python train.py --n_layer=12 --d_shared_expert=0 --lr_router=0.000457 --n_kv_head=3 --norm="layernorm" --norm_place="pre" --norm_eps=1e-06 --positions="rope" --qk_norm=false --attn_scale=0.0884 --init_std_up=0.0332 --doc_mask=true --train_tokens=320000000 --dataset="wikipedia_en"
Below are experts of layer 7 (counted from 0) of a mixture-of-experts language model. Rows are named router (the router's row for the expert), gate (a neuron's input weights, with its number), up (a neuron's input weights, with its number) and show model dimensions 128-255. Each number is 128 + 32 x the weight over its row's rms, rounded and kept within 0 to 255.
Before each expert's rows: a language model's description of what the expert responds to; "comes after" lists some tokens at least twice as common just before its tokens as in all text. This comes from a sample of Wikipedia text that the model never trained on. Tokens count by the router's weight.

# expert 30
What it handles: US states, countries and cities after a comma or New/United, such as York, California, Connecticut, plus periods and table pipes in election results.
comes after: ",", " New", " United", " in", " South", " North"
router [117 149 179 134  81 176 113 137 118 116 164 113 126 133 129 124 130 153 107 118 147 120  89 120 186  74 114 139  95 187 105 114 110 178 200 153 129 106  98  75 172 136 130  88 113 144 142 123 143 120 127 136 170 120 106  97 156 160 132 161 157 137 131 161 183 149 150 136 154 117  98 173 124 121 176 129 170 122 152 144  48 140  91  78 141 155 162 135 124 123  93 170 130 171 107 156 177 178 111 162 157 162 139 127 102 140 116 133 109 153 222 180 128 143 130 125 164 147 129 124  96 138 143 100 122  70 106  96]
gate0 [136 152 107 155 137  98 124 118 125 129 133  94 122  56 157 157  96 130 161 140 119 138 177 168 158 145  79 144 122 152  95  82 102 109 109 120 114 125 126 128  81 130  92 154 105 103 123 165 154 143 109 114  93 137  82 105 202 206 128  84 128  98 171 131  99 130 168  98 157 118 191  95 108 140 152 124  96 146 153 167 176 120 105 110 142 186 129 143 113 172  98 168 135 103 124  60 128 125  92 126 133 147 128  94 128 176 163 105 123 128 127  99 106  86  61  61 127 130 153 156  98 165 115 130 105 132  85 147]
up0 [127  91 132 136 122 154 147 137 154 152 146 152 149 233 104 105 151  86  86 106 120 120  62 128 100 162 158 102 140  95 166 161 123 138 142 115 132 113 138 138 151 116 144 138 182 140 179  98  63 117 160 145 130 151 190 114 114  48 139 170 134 173 116  65 128 114 100 165 136 106  69 155 151 114 136 137 158  73  87 108  63 108 165 194 136 110 117 108 118 122 181  40 127 125 114 153 133 117 168 126 160 100  84 140 157  68 110 103 128 127 121 117 118 155 208 135 119 101 152  98 111 103 161 111 137 104 126  93]

# expert 52
What it handles: Digits and number tokens in tables, infoboxes and statistics, such as measurements, vote counts and scores like 6 metres, 4,148.
comes after: " |", ":", " (", ",", ";", "."
router [ 88 149 147 114 114 152  97 107  77 145 115 129 153 165 131 169 113 166 118  99 156 122 166 117 156  95 123 122 143 129 151 123 160  97 124 157 176 154 133 141 133 195 133 138 164  97 102 192 177  86 121 148  61 149 111 132 137 152 132 118 164 110 104 152 122  90 121 166 144 144  90 133 125 112 154 119 106 144 104  90  48 123 185 116 154 168 127 111 173 171  89 161 170 137  70  45 163 152 125 145 109  56 145  93 126 181  62 100 113 174 145 173 111 146  96 207 127 117  95  97 134  94 146 151 155  27 139 158]
gate0 [129 132 140 138 151 136 121 107 100 185 131 161 112 152 119 153 163 124 182 152 121 103 195  97  73  86 133 138  90 125 146 120 150 164 140 148  55 135 120 149 139  89 110 135 133  61  88 160 132 160 188 131 145 100 179 126 108 146 152 109 158 155 119 141 139 160  98 108  67 134 162 102  81 112  86 100  88 135 165 118 120 147  69 187 149 102  95 117 178 187 141 141 123 111 134 127 159 147 138 111  76  77 115 137  66  99  98 117 135  73 158 162 132 123 160 146 106 119 182 100 145 107 111 166 110 109 169 110]
up0 [150  68 132 156 145  95 100 130 116 166 109 144 105 149  97 145 169 129 167 145 146 106 176 131  32  88 112 146 120  88 143 146 104 130 181 140  71 105 129 109 100 129 145 129 183 115  90 145 159 146 142 130 150 110 185 103 131 144 169 141 144 129  98 124 110 149 120 127  82 168 115 104  99 107  92 122 139 115 161  79 134 129  45 159 100 134 113 150 157 146  86  87  92 134 148  89 138 142 146  97  91 117 154 115 108 132 100 174 147 114 162 186 121  94 137 171 128 111 140 103 102 121 101 167 178  63 131  84]

# expert 58
What it handles: Pipe separators and word endings in statistics tables, especially the pipe after goals-for counts in league and player tables.
comes after: " |", " 0", "  ", ";", " —", "0"
router [119 129 149 131 116 137 127 114  86 119 126 150 143 141 134 227  63 139 157  89  86  88 106 141 158 110  84 136 139 183 105 176  91 126 149  98 173 105 118 124 154 144 136  37 118  75 101 144 144 162 167 150 135 145  61 156  78 126  94 119 198 154 120 105 215 170 115 154 174 122  78 201 134 181 162 178 140  91 115 123  72 176 137 139 171 113 166 175 141 140 178 161 101 127  42 147 138 128 167 153 155 154 136 139 162 147 145 112 155 114 160 139 169 182  63 142 145 126 118 104 111 111  95  98 161 134 147 101]
gate0 [ 88 140  95 122  69 129 118  63 160 141 126 165 126 160 104 163 143 151  84 159 131 107  59  83 141 134 139  70 110 115  95 118 158  86 142  96 132 178  87 106 138  88 164 150 149 122 102 129  86 108 154 185 104 143 118 151 115 137 142 114  99 126  74 103 105 122 122 126 150 107 122 112 166 104 113 105 133 122  68  97 170 141 137 133 157 154 127 107 174 139 161 137 123 106  69 136 143  72 156 102 103 162 162 109 163  48 125 152 158 144 105 167  91 134 127 106 110 186 162  76 115 118 144 125 152 123  72 166]
up0 [ 72 147  97 121  79  94  79  97 116 124 147 137 149 107 137 174  95 105 157 131  92 106  76  81 147  76 115 100 184 142 107 123 162 100 158 124 173 142  90  94 153  98 208  96 126 122  70  86 129 160 120 130 125 152 116 145  82 127 120  75  87 120 102 127 120 118 135 113 171 104  99 156  97 191 124 160 178 152  44 113 117 150 135 142 127 155 178 147 202 155 124 131  85  89  84 148 110  70 138  97 154 156 177 125 182 115 138 127 138 128 123 169  92 157  87 125 126 152 109  71  62 155 158 105 119 107 118  79]

# expert 10
What it handles: Line-initial dashes, pipes and colons in lists and infoboxes, plus field labels like Born, Died, Coordinates, Preceded by, Genre.
comes after: "\n", "-", "\n ", "\n\n", " Genus", " name"
router [121  66 139 100 187 153 146 136 155 122  84  63 116 115 136 158 136 110 109  72 117 175 186 132 162 113 140 149 149 144 119 138 138 115 153 140 151 150 118 105  56 149 143  63 151 121 104  75 200  72 186 131 128 124 147 135 125 132 144 173 134 151 146 107 114 103 140 147  90 177 159 111  97 155  31 104  95 114 191 152 163 176 128 151  87  93 110 132 137 127  95 182 149 131 168 155 128 186 160 130 152 191 118 127 148 157 123  79 108  62  97 112 157  97  97 104 129 157 143 185 114 116 124 106 197 136  94 120]
gate0 [114 150 146 125 164 127 177 125 172 146 115 109  86 140 125 101 151 189  90 140 127 118 176 174 106 121  56 143 104 117  97 123 124 155 103 145 120 191 117 101  91 102 132 150 135 118 159 139  79 129 132 116  78 173 119 149  91 135 153  78 115 126 117  99  16 133 114 105 131 200 157 131 122 140 111 141  45  58 158 133 161 161 214 125 118 182 112 130 116 138 211 164 148 119 119 114 197 129 131 133 107 167  91  81 127 105 164 110 118 112 116 100  88 181 147 127 137 129 113 122 102 125 114 177 159 103  78 162]
up0 [166  80 115 107 141 105 116 155 157 112 134  93  93 118 158 103  75 146  69 106  87 144 100 190 189 128  74 112  23 167  96 102 151  82 127 127 191 119 165 107 113  92 184 120  81 146 141 139 108 134 143 156 134 144 114  89 156 129 171  93  94 104 148 146 123 152 123 149  78 186  76 135 164  95 111  90 130 150 127 151 108 138 147 139 116 140 120 144 139 144 179  96 138 164 154 138 185 112  63 106 129 124  93 148  96 207 127 128 115 122  94 197 178 152 115 162 193 175 166 126 107 120 100 185 137 107 119 136]

# expert 29
What it handles: Punctuation in numeric tables and wiki headings: minus and plus signs in election swings, decimal points, pipes, equals signs starting headings.
comes after: "=", "\n\n", " |", " 0", " =", " 1"
router [ 88 121  98 139  95 214 108 157 149 104 140 126 186 182 133 147 120  41 104  90 151 133 111 136 194 108 157 109 125 160 132 161 121 143 152 106 137  37 142 219 175 144 133 133  80  91 141 114 188 100 115  96 122 113  79 131 103 149  79 104 129 149 124 106 148 130 137 160 141 139 150 143 145 148 143  89 127 174  95 140 108  95 142  69 148  72 206 189 138 191 135 136 145 116  86 149 183 157 179 124 168 167 141 137 144  96  79 143 121  93 149 115 138 142  44  97 131 166 140 170 115 174 126  82 160 136 140  95]
gate0 [132 141 200  97 144 118 101 136 199 161 178 112  89 128 157 114 134  99 142 138 179 168  92 168 170 160 147  91 148 126  96 163 200 177 137 100 134  94  87 145 125 109  83 106 147 182 139 184 126 146 131  82 111  81 129 185 102 140  99 142  89 133 175 134 137 151 119 132  78 116 115 161 131  78 147  75 144 111 140 148 118 158  85 114 129 117 116  90  84 132 144 153 140 125  98 137 145 157 118 113 138  74 132  70 135 155 135 150 128 113 114 147 187 103  94  64 152 147 144 213 124 146 128 144 147 101  99 101]
up0 [107  76  92 136 101 138 131 141 102 137  88 112 142 132 100 104 125 143 104 102 117 101 174 119  90 151  77  99 120 166 209  97 124  59 146 128 101 179 148 135 112 111 162  98 107  61 130  79 135 151 119 199  95 160 134  94 116 162 149 156 194 162  84 124 140 108 102 106 181 133 123 143 100 162  75 198 104 138 120 104 105  96 166 171 109 125 143 156 152 119 158 108 166 121 168 112 123 121 134 137  84 148 118 139 118  99 128 127 129  92 126  65 102 143 192 194 101 121 157 107  70 128 116 161 126 134 145 124]

# expert 13
What it handles: Full stops ending sentences, paragraph breaks, and clause connectors such as but, because, although and dashes in running prose.
comes after: ".", "s", "\"", "=", ")", " time"
router [140 140 155 113 122 100 131 151 115 146 113 141 139 181 138 133 106 150 123 119 157 123  84 158 116 150 104 101 135  90 125 137 191 151 159 120 154 131 113  77 141 144 145 130 120 156 145 157 117  96 188 123 209 127 119 129 123 133 125 134 144 143 131 133 128  28 110 125 109 120  62 138 115   0 206 105  89 119 146 119  74 111 112 105  68 186 159 165 133 144  80 158 170 168 112 149 165 117 132 120 133 162 148 156 138 139  86 176 140  79 186 127 191 226 148 134  95  44 176 147 102 138 162 131 168  80 137 133]
gate0 [157 192 151 146 117 106  94 114 138 131 164 100  75 155 161 193 153 103 104 122  84 126 137 115  88 123 171 185 183  82 148 125 144 129  93 190 149 120 100 129 177 116 154  94 151 128  67 112 137 105 124 142  97  82 163 116 156 118 136 156 145 117 186 121 113 145 152 109 129 158 105 106 164 149 106 110 135 123 158 145 119 108 170 186 136  96 125 217 125 175 103 117 112  76 147  85  99 158 142 114 199 165 131 131  70 113 160 122  54 166 125 146  93 122 146 124 124 175 144 132  92 125  86 105 128 115 122 150]
up0 [122 157 198 152 159  74 131  84 105 178 115  93 160 192  67 139 153  90  72 112 112  64 156 161  79 136 110 159 147 110 219 117 109 134 128 170 102 138 138  68 126 137 132 142 115 122 143 153  94 152 153  84 101 150 104  85 121  95 153 158 161 109 160 119 100 138 117 130 136 119 126  37 140 127 155 105 123  42 125 157 107 165 142 135 166 159 147 176 124 136  74 107 148  65 120 162 135 132  82 203 132 111 135 110  48 135  79 103 151 153 171  96 154 156 105 104  92 134 113 186  75 163 139 110 161  69 129 172]

# expert 19
What it handles: The word the after at, of or in before institution names, plus University, College, School, state names and degree abbreviations like BA, BS.
comes after: " at", " of", " in", " for", " the", "\n"
router [150 103  93 103 101 167 133  73 171 126 135 127 183  98  73 113  61 162 175 141 151 164 133 159 175 120 128  71  86 107  93  80 126 180 191 115 152 110 212 144 153 127 181  77 128 100 120 172 136  85 103 121 134 119 170 136 123 176 147 117 127  99  95 167 154 156 123 192 104 119 129 159  89 147 109 136 117 170 182 127 156 145 131  88  71  76 104 104 109 163 146 194 175 149 132 113 152 120 129 125 151 155  72 119 141 108 152 139 143  97 116 160  96 130  95 164 127 180 180 140 154  82 156 191 152 152 127  90]
gate0 [138 113 114 112 104  83 131 178 134 132  88 114 128 108 102 147 107 135 123 135  82 127 152 136 155 105  56 102 103 136  96 120 209 105 191 125 141 190 141 101 105 150 122 168  97 142  97 159 162  86 132 172 128 164 184 158 176 135  83 112 164 159 134 100 150 117 114 166 104 157 153 175 129 110  68 116 157 135 143 100  82 118 103 157 119 149 234 131 142 103 125 167 164 145  60 135 107 120 144  73 159 187 124 103 149 107 149 108 174 139 151 122 156 152  85 111 200 156 114  77 100 137 126 135 117 114 160 131]
up0 [107 101 113 163 178 128 152 138 115 111 189 132 132 133 148 103 155 156 119  96 142 121 108  99 133 163 185 156 136 102 141  91 146 171 112 155 121 111 141 228 180  84 164  75 141 106 116 136 169 160 104 129 100 142  90 109 111 118 168 160 143 134  55 126  54 162 157  86 140 135 109 172 145 148 125 151  72 181 145 141 159  94 154 115  97  85  67 176  79 139 120 111 114 120 199 140 163 176 137 180 127  77 152 144 130  96 113 156  57  71  83 130  99 119 138 122 112 111 135 149 154  98 105 130 109 142  83 170]

# expert 49
What it handles: Place names completing a location, especially country endings like United States, USSR, U.S., and cities or states in infobox birth fields.
comes after: " United", ",", " New", " in", "S", " South"
router [111 147 163 115 117 133 136  70 145 172 162 147 120 108 137 160 133 148  76 152 129 112 106 152 146  75 129 203 150 115 110 106 124 163 118 152  82 111 120 139 128 143 134 134  87 133 140  20 142 117 115 188 172 201 102  90 148 160  79 133 163 119  95 185 168 116 114 167 134 120 133 159  98 138 177 121 160 162 119 170 129 148  89  48 177 183 125 106 122 151 119 176 121 166 134  94 149 128  88 146 137 174 113 139 155 113 177 125 116 158 163 142 141 133 121 108 130 155 161  94 137 163 115 132 128 113  68 117]
gate0 [102 184  87 117 152 115 176  73 195 172 149 124 123  86 144 169 109 130 135 194  94 104 124 172 169 123 135 124 118  88  83 116 155  99 162  99 145 175  77 144 102 122 153 100  68  83  88 117  97 136  83 174 120 199 123 154 140 154  69 144 139 183 127 124  97 164  85 139 157  93  97 114 116 159  67 142 112 143 112 106 193 169 158 144 127  89 120  60 159 153 195 127 133  93 128 139 110 105 174  87 113 142  91 121 102 117 153 114 123  89 115 175 108 151  57  68 129 200  73  79  27  97 156 111 106 148 122  76]
up0 [138 142 159  97 137 102 120 152 153 133 114 103 147 151 233 126  80 144 154 181 163 178  67 130 120  83 123 118 147  82 150 164 102 137 118 101 207 120 150 151 123 118 136 176  84 201 153 138 152  64 146  71 160 122  85 147  75 177 151  77  89 133 126 118 134 138  85  79 220 142 155 103 119 135 177 138 116 148  95 139 200 169 181  84 120 209 142 128 119  88 101  60 107 143 119 153 150 104 158 105 148 143 112 165 178 157 144 151 122 113  99 134 185 138 125  96 125  92 168  98  89  78 146  95  87 166 102 174]

# expert 62
What it handles: Periods in abbreviations, URLs and decimals, like (m. 1987), .com, 15.61, plus non-Latin script byte pieces and symbols.
comes after: " (", "(", "{", "born", "_", " ["
router [102 141 150 119 166 144 118 145 152 110 137 129 112 119 133 125 145 137 127 109 148  95 129 177 169  54 132 148 155 153 144 142 147 137 113 176 125  87 125 147 114  82  95 131 164 134 120 111 193 168  91 124 161  71 143  96 120 124  73 125 145 162 144 143 138 151 135 141  90 133 190 121  89 215 166 140 129 196  87 162 108 143 123  67 161 131 138 116 127 166 119 131 125  99 136  62 174 140 214 119 171 102 152 117 101 141 128  65 130  74 133 187 104 128 132 184  77 142  94 170 145 145 134  61 156 150 168  27]
gate0 [139 139  54 125 123 152 173 140 120 158 150 166  86 129 160 169 113 138 119 104  91 126 115 122 142 135 161 108  98 148 116 144 114 162 103 113 172 123 113 154 168 125 116 147 100  96 151 122 133 142 182 109 146 141 169 117  86  77 164 198 170 167 126  31 114 139 122 169 144  60  49 153 152 107 168 144 114 178 143  54 136  49 109 173 113 149 160 166  78 122 120  89  95 221 151 105 122 147 126 120 112 146 124 136  95 138 166 226 152 164 128 104 153 139 161 179 134 131 115 125 115 111 141 101 122 154 153 107]
up0 [132 109 199 151 124  71 117 121 149 139 106  99 160 126 116 102 187 129 123 167 126 132 105  90 109 164  87 111 102 106 117  82 162 135 100 108  83 142 147  56  96 167  93 147 161 167 102 114  74 151  99 146 116 135 100 126 188 184 142  65  78 108 100 172 141 115 105  82 177 157 175 108 122 103  72  83 156  72 152 178 113 205 123 153 105 116  49 120 171 104 180 119 118 101 165 130 113  88 122 150 123  74 143 122 150 107 116  66 125 145 152 117 170 105 108 121 131 160 160  63 183 122 158 189 109 104  88 151]

# expert 51
What it handles: Apostrophes in possessives like Rebecca's, line breaks, table pipes, and possessive pronouns his, her, their in plot summaries.
comes after: ".", "=", "\n", "'", "n", " People"
router [128 117 112 111  98  79 119 161 144 179 172 126  66 120 116 176 174 119 146  97 142 150 146  93 134  85 147  95 121  40 143  49 138 137 137  67 129 148 123 165 125 112 103 102 106 148 110 111 111 121 193  88 151 107 141  84 124 141 132 134  93 179 143 100  93 118 108  90 145 168 147 114 133  68 116 174 135 124  85  88 104  94 153 124  98 137 133 185 118 123 133 156 127 150 173  54 154 130 167 148 138 165 116 118 160 146  94 125 161 108 161 129 148 175  59  96  54  47 126 168 141  78 117 153 118 168 134 108]
gate0 [152 116 112  70 133  83 135  87 168 137 103 150 132 112 143 147  90  73 122 140 117 137 128  96 121 111 127 136 129 122 118 111 126 117 123  85 172  85  92  68  76 161  87 112  81 132 124 131 102 177 157 188 127  61 165 138 175 167 125 158 147 141 129 177 121 102 115 113 128 120 111 150 105 149 116 145 105  89 117  79  94 128 142  94 121  91 109  93 185 145 129 110  85  85 196  99 107 169 130 179 150 144 107 147 137 116  88  99 131 105  74 110 106 176 102  83  86 118 125 140 150 121  76  96 121 143 186 122]
up0 [140 137 171  67  72 132 143 201 100 132  82 115 146 125  96 110 116 206 152 163 105 158 134 127  69 157 173 130  85 141  83 119 164  93 131  84 160 134 186  96 121 121 155  95 169  91 105 149 126 190 148 104  72 111 153  26 135 124 112 136 193 128 104 117 135 148 141 146  99 176  76 112 138 136 170 154 156 125 110 151 109  44 107 136 148 155 105 111 160  95 145 127  91  91 177 157 130 110 124 154 119 188 215 133 133  89  72 142 150 128 171 127 104 137 175 111 113 138 105 145 176  97 137 131 133 169 122 168]

# expert 16
What it handles: Capital-letter pieces and pipes opening table cells or headings, especially chart names in parentheses like Eurochart, Ultratop, Dutch Top 40.
comes after: "\n", " (", "=", "\n\n", "-", "|"
router [112  77 107 181  95 153 121 117 158  55 112 114 118 126 139 156  82 118 189 167 204 105 185 116 225 132  67 110 138 136 172  98 121 116  45 172 130 175 151 165 131 162 116  50 120  89  63 130 176 152 158 196 100 156 152 124 148 185  97 113 114 154 142 139 100 108 124 112  93 154 132 112 158 176 150 150 100 193 102 137 195 170 127 138 113  57  96 111 100 177 120 128 101  57 120  74 134 180 174 124 140 107 189 109  64 109 120 108 137  90  91 141  20 132 114 142 143 149 142 116 174 144 105 158 175 140 125  79]
gate0 [107 147  98 113 149 116 103  66 166  94 142  81  72 140 154 189 103  75 166 195 178 139 110 115 191 148 117 163 142 147 138  70 138 137 106 144 149 162 155 116 101 147 122  83 113  72 108 147 129 148 113 168 179 104 177 162 135 161  96 158  84  92 213 174 113  81 155 108 104 153 128 136  81 157 112 127 119 107 113 156 142  97 130 141 100 131 128  98 131 182  95 166  95 132  96 143 163 112  81 146  84 153 153 171  64  84 147 130 112  94 107 126  84 139 111 115 125 115 132 140 189 168 125 158 160 113 151  55]
up0 [105 122 139 139  42 157 141 177 135 153  99 183 126 117  46 170 126 176 121  89 116 119 154  87 119 176 125  88 104 144 133 183 139 133 136 118 131 157 152 139 169 135 131 131  99 166 144 131 156 118 131 108  73 170  92 115  64 119 157  85 123 178  39 121 143 121 119  81 151 135  95  83 210 113 113 127 118 124 132 105 125 162 186 156  87 121 111 154 153 114 105 153 110 102 132 154 122 172 173 104 139  86 129 142 104  95 114 146 185 139 151 115 100 167  92 104 104 154 135 134  61 119 111  80 160 154  71 178]

# expert 25
What it handles: Line breaks ending table rows, pipes and column header pieces in stat and election tables, such as Votes, Candidate, Notes, FT%.
comes after: " |", ";", "|", "=", "  ", " ="
router [ 88 180 148 175 107 149  93  84 128 101  68 157 129 145 153 111  98 111 123 110 180 121 133 171 178 102 106 113 105 124 157 193  81 176  76 171 122 127 100 145  86 138 159 115  92 130 134 180 159 121 143 158 138 119  70 105 121 157  53 105  95 211 133 110 128 110 130 137 118 146  97 172 183 180 163 136 113 139 124 138  83 128  98 152 125 123 105 116 147 153 109 151  87 110 107 119 131 157 144 151 175 119 162 136 155 127  89 160 141 143 136 180 135 161 143  95 142 171 124 158 116 134  82 111 130 135 157 125]
gate0 [128 139  93 129 169 123 139 123 120 172 129 178  85  87 121  89 121 105 136 108 104 131 109 127 100  76  97 109  63 114 115 134 130 129 123  51  77 133 129  92  76 124  83 163  94 152 116 204 141 146  93 144 170  76 102 166 134 122 135 127 103 151 121 152  92 145 133 133  85 104 135 145 133 176 103  80 110 131  85  94 155 159 145 119 108 148 151 108 139 121 170 119 139 144  57 113 145 143 104 123 179  98 126 150 109 121 167 105 141 115 133 129  93 193 147 189 189  91 165 153 132  61  86  98 131 101 145 101]
up0 [161 111 134 110 117  90 130 160 136 104  92 130 161 178 145 182 151 158 107 161 140 137 156 135 164 185 170 130 140 127 122 112 120 108  87 186 131 171 112 120 165 121 154  94 127 110 181  84  85 119 198 116  87 128 172  99 157  81 122  94 172 119 128  94 132 106 106 147 150 153 130 112 148  64 176 188 156 124 173 102  95  76 113 146 114  90 130 117  94 150  55  97 104 113 222 134 109 115 143 136  98 141  82 152  96 116 133 140 121 147 125 123 180  37 107  61  95 166 104  94 152 151 157 159 106 158  87 131]

# expert 37
What it handles: First fragment of a word split after an article or preposition, often in church or European-language contexts, such as con-quest, ch-apels, p-ioneer.
comes after: " the", " de", " of", " and", " a", "a"
router [103 119 163 131 123 115 121 168  71  80 114 135 150 137 150  76  70 155 142 120 110  97 115 205  99  86 162 130 117 126 122 124 180 169 111  96 157  98 111 142 109 161 135 173 117 102 154 114 164 167  56  97 121 161 121 101 191 131  88 110 116 229 152  84  96 130 111  90 134 186 138 158 107 183 129  71 101 106 128 127 245  94  92  74  98 184 126  75 157 161 159 105 128 128 117 109 153 193 135 110 153 184 128 122 137 110 142 127 142  85  72  95  73  91 184  82 159 100 120  82 119 159 155  87 146 220 138 152]
gate0 [114 156 146  91 131 107 100  35 175 102  99  80 167 149 142 122 130  95 128 213 128 105 198  89 115 163 173 199 152 170 198 114  95  92 164 141 129 149  85 139 148 131 212  66 162 169 101 131 126 126 155 148 151  85 146 120 121  86 111 104 161 110 100 110 141 126  35 206 200  89  70 153 113  89 108 174 158 134 115 138 111  68 112 143 157 156  95 127  99 138 160 101 148  98 114 132 122  74 119 137  94 120  94 121 134 183  98 143  83 111 141 151 114 134 104 108 143 147 152 130 202 135 121 114 116 100 121 119]
up0 [161 109  93 156  89 127 182 181 106 146 183 142  81 154  81 120 169 166 147 116 138 133 123 137 121 123 113  58  85 151  84 124 152 161  72 116 110 134 116 136  98 120  64 150 106 103 144 130 104  92 119 161 100 151 131 116 153 152 167 152 117 116 131 156 133  97 172 108  59 134 129  99 188 117 156 108  90 120 181  72  71 141 142  96  98  97 148 131 188  93 116 144 118 140 197 110 114 136 178 135 104 107 121 139  95  24 152 102 165 172 137  98 168 145 159 132 153 123 163 125  92 107 148 160 127 118 150 131]

# expert 39
What it handles: Place prepositions and directions such as in, at, near, north, plus dash or bullet markers in geography infobox lists.
comes after: "\n", " located", " north", " Location", " moved", " area"
router [115 116 116  31  90 138 141  98 107 113 117  83 104 109  98 148  60 130  78 103 138 143 161 101 172 149 136  82 110 148 125 111 124 145 178 136 120 143 149 154 107 195 130 101 150 204 139 156 111  82 139 172 130 161 166 117 160 127 156 185 112 122 156  83 151 102 158 131  49 144 172 155 131 133  96  82 132 142 120 151 116 164 107 132 139 130 166 113 118 150  23 139 136 143 195 143  89 181 137 117 149 149  96 124 157 140 137 102  85  91 139  79 116 110 135 151 155 188 178  90 165 124 174 151 163  84 163 100]
gate0 [ 88  95  92 118  69  86 112 135 163  75 127 152 150 136 141 121  84  50  60 130 160 164 137 129 125 122 135 132 106 147  91  71 133 101 170 144 110 142 108  80 134 145 131 166 188 162 161 148  80  82 127  96 145 126 159  84 131 138 160  95  93 154 203  79 116 112 190 114  94 121  99 177 116 157 118 129 158  92 153 128 121 112 158 189 196 159 192  99 113 115 107 129 141  83 129 108 130 128 117 143 132 171  90 122 143 100 166 132 106 154 105 121 178 169 125 164 100 152 177 156 147 125 165  96 104 111 116 157]
up0 [115  76  89 103 109  99  90 119 142  96 145 181 136 123 137 117  94 105  87 121 146 143 151 172 100 119 114 107  66 168 126  69 115 117 137 144 137 151 134 124 166 130 143 143 147 171 123 131 102  88  70 118 156 126 153  98 148 122 179 145  99 142 112  94 130  85 202 118  98 154 113 130  90 179 111 165 158 170 165 134 114 100 151 151 109 174 122  83 116 129 155 124 133 107 159  83 158 126 128  93 153 190  73 129 155  80 198 138 140 143 108 140 168 189 175 187 135 166 148 169 131 176 143  82 139 144 113 183]

# expert 36
What it handles: The word the after of in census percentage sentences, ethnic words like African, Asian, population, and pipes in numeric tables.
comes after: " of", "  ", "\n", "%", " with", " for"
router [128 135 124 143 147 186 144 138 131 164 157 110 157 147 135 172  78 128 132 149 124 137  78 131 209 141  84  86 106 190 183 109 120 125 195  80 165  89 107 155 106 153  99  91 118 101 117 164 205 174 205 138 171 126  69 151 126 132 113  91 156 116 128 106 148 118 112 121 126 108 112 127 156 104 122 158  59 107 153 120 136  91 144 114 179  78 187 145 172  96 106 150  86 146 140 156  87 172 118  91 161 126 140 106 169 146 114 144 120 101 161 132 129 136  59  69 164 150 160 123 156  58 172 171 129  99 142  51]
gate0 [ 99 117 198 105  94 146  88 138 140 160 124 123 123 134 177 115 120 116 123 148 129 168 115 119 138 133 132 114 178 182  91 133 150 117  90 169 133 102 152 108 135 147  91  70 161  86  99 115 126 158 115 121 183 155 140 177 136  99 120 135  94  79 144 156 166 185  74 137 135 115 158 131 124 192 113 113 140 114 150 187 149 124  91 120 134 160 122 138 132 192 160 189 140 122 152 158 182 134 105 134 211 148 114 165 147 139  88  81 138 104 141  93 170 117 133 186  92 116  95 115 189 139  90 105 119 107 114 160]
up0 [162 133  79 135 104 166 106 130 114 116 200 117 120 110 156 141 151 142 139  77 103 103 145 114  80 179 133  93 112  99 148 136 128 103 135 121 139 179 114 184 169 135 157 181 127 154 202  71 125 131  93 136  67  86 172  99 121 134  74 147 196 154  92 137  91 133 167 122 102 136 126 110 113 111 130 165  92 110  73  60  88 139 145 153 114 131 105 109 121  71 125  82 147 126 108  96 156  95 148  96  51  76 108  77  92  90 178 173 149 182 103 111 139 128 150  95 133 142 143 136 128 159  79 147 174 159 130  98]

# expert 60
What it handles: Numbers as quantities, ages, days and years after a space, pipe or bracket, such as 28, 16-bit, 26 June, 8-year-old.
comes after: " |", " (", "–", " on", "|", " in"
router [ 82  68 152 136 139  89  90 138 137 119 114  79 137 167 161 109 160 124 153 133 150  95 145 116  99 104 135 117 168 126 140 126 154 129 200 134 149 105 153 125  94 173 129 130 160  67 105  87 149  73 170 161 117 119 131 161 152 123 178 103 184  74 117 110  75 118 131 123 156 126 132 135  95 128 189 145  99 135 145  34  58 146 152 111 101 148 209 113 222  95 113 148 158 161  84  29 151 109 155 166 149 146 142 118 168 159 116 150 127 161 121 102 109 130 147 215 150 130 129 123  93 123 105 181 191  92 194 143]
gate0 [120 120 109 127 186 128  69 198  66  94 139 157 148 136 214 150 192 121 107 113 140 160 126 166  96 150 117 126  87 116  95 144 144  67 136 101 130 144 164 155 146  78 129 142 104 142 133 113 114 148 141  66 116 131 114  96 175 100 128 116 164 150 104 106 150 127  64 119 194 163 121 156 123  84 215 115 117 142 148  88 103 112 148 149 150 104 164 183 138 121 131 153  26 119 109 142 129  67 213  94 140 130 108 102  96 117 119 154 114 161 168 130 100 135 112 110  97 128 111 126 116 151  80 131 117  94 137 166]
up0 [105 143 140 139 181 124  68 135  84 143 128 132 124 157 163 119 175 117  96 143 143 168 145 128 162 117 139  88 121 122  98 140 151  50 154 118 157 124 169 152 104 114 142 114 103 138 117 115 106 133  95  60 108 128 135  90 150  99 141 143 147 134 142  92 126  66  83 134 166 118 170 179  78 124 141 100 162 140  97  95 112 142 160 153 159 112 198 180 146 154  96 198  86 134 103 104 117  54 177 105 182 129 115 108 138 147 160 176 139 161 134 116 102 156 127 126 126 113  92 171 113  99 126 120 120 117 157 176]